config.toml
balance_bias = false
extras = ["capped logits"]
init_std_qkv = 0.0289
learning_rate = 0.00306
decay_fraction = 0.349
Below are experts of layer 5 (counted from 0) of a mixture-of-experts language model. Rows are named router (the router's row for the expert) and show model dimensions 32-63. Each number is 500 + 25 x the weight over its row's rms, rounded and kept within 0 to 999. Numbers have three digits each.
After each expert's rows: a language model's description of what the expert responds to; "gets" lists some tokens that make up at least twice as much of what it gets as of all text. This comes from a sample of Wikipedia text that the model never trained on. Tokens count by the router's weight.

# expert 3
router:469470469519479494526517494512492488539471477479493499503493482509519470489516491511471501515518
Description: Sports team vocabulary
gets: " the", " a", " his", "–", " season", " first"

# expert 0
router:492478462483472500565534515504531505525475481463561475502503518507483500534468490536476518480464
Description: Word-initial consonant pieces
gets: " m", " M", " f", " t", " p", "v"

# expert 10
router:450471470481507467516535503500484500508448472493501490480467497544477470512516495498474512533532
Description: Location and time prepositions
gets: " in", " to", " on", " at", " from", " In"

# expert 12
router:477483467515498491528531505508523499537459451487509498511494484518476490502491507490465522530520
Description: Noun suffixes and nouns
gets: "s", "ation", "es", "ion", "ers", "ity"

# expert 21
router:509514489514487474541575493465501489506478474492511491502494470518476493527528489512466532531540
Description: Past participle endings
gets: "ed", "ing", "ated", "s", " work", " is"

# expert 17
router:489479496513475482521519521523504492527462468483508487483457495519508468486505469501487521488519
Description: Prepositions after nouns
gets: " of", " by", " with", " the", " for", " to"

# expert 9
router:466462501515464491534553516506513482516494480517518499524484463538487489498485476489464519507504
Description: Capitals and accents
gets: "A", "E", " E", "C", "T", "I"

# expert 22
router:466485470482503487535518494514463523506483489525532519474454466514484442492488473528480519516501
Description: I and N pieces
gets: "i", " N", " n", "ri", "N", " rec"

# expert 14
router:469509479509462461566504540510471505529489486481512489500489488507497502488494484528469494510503
Description: Name syllables with l/n
gets: "al", "on", "ol", "l", "il", "a"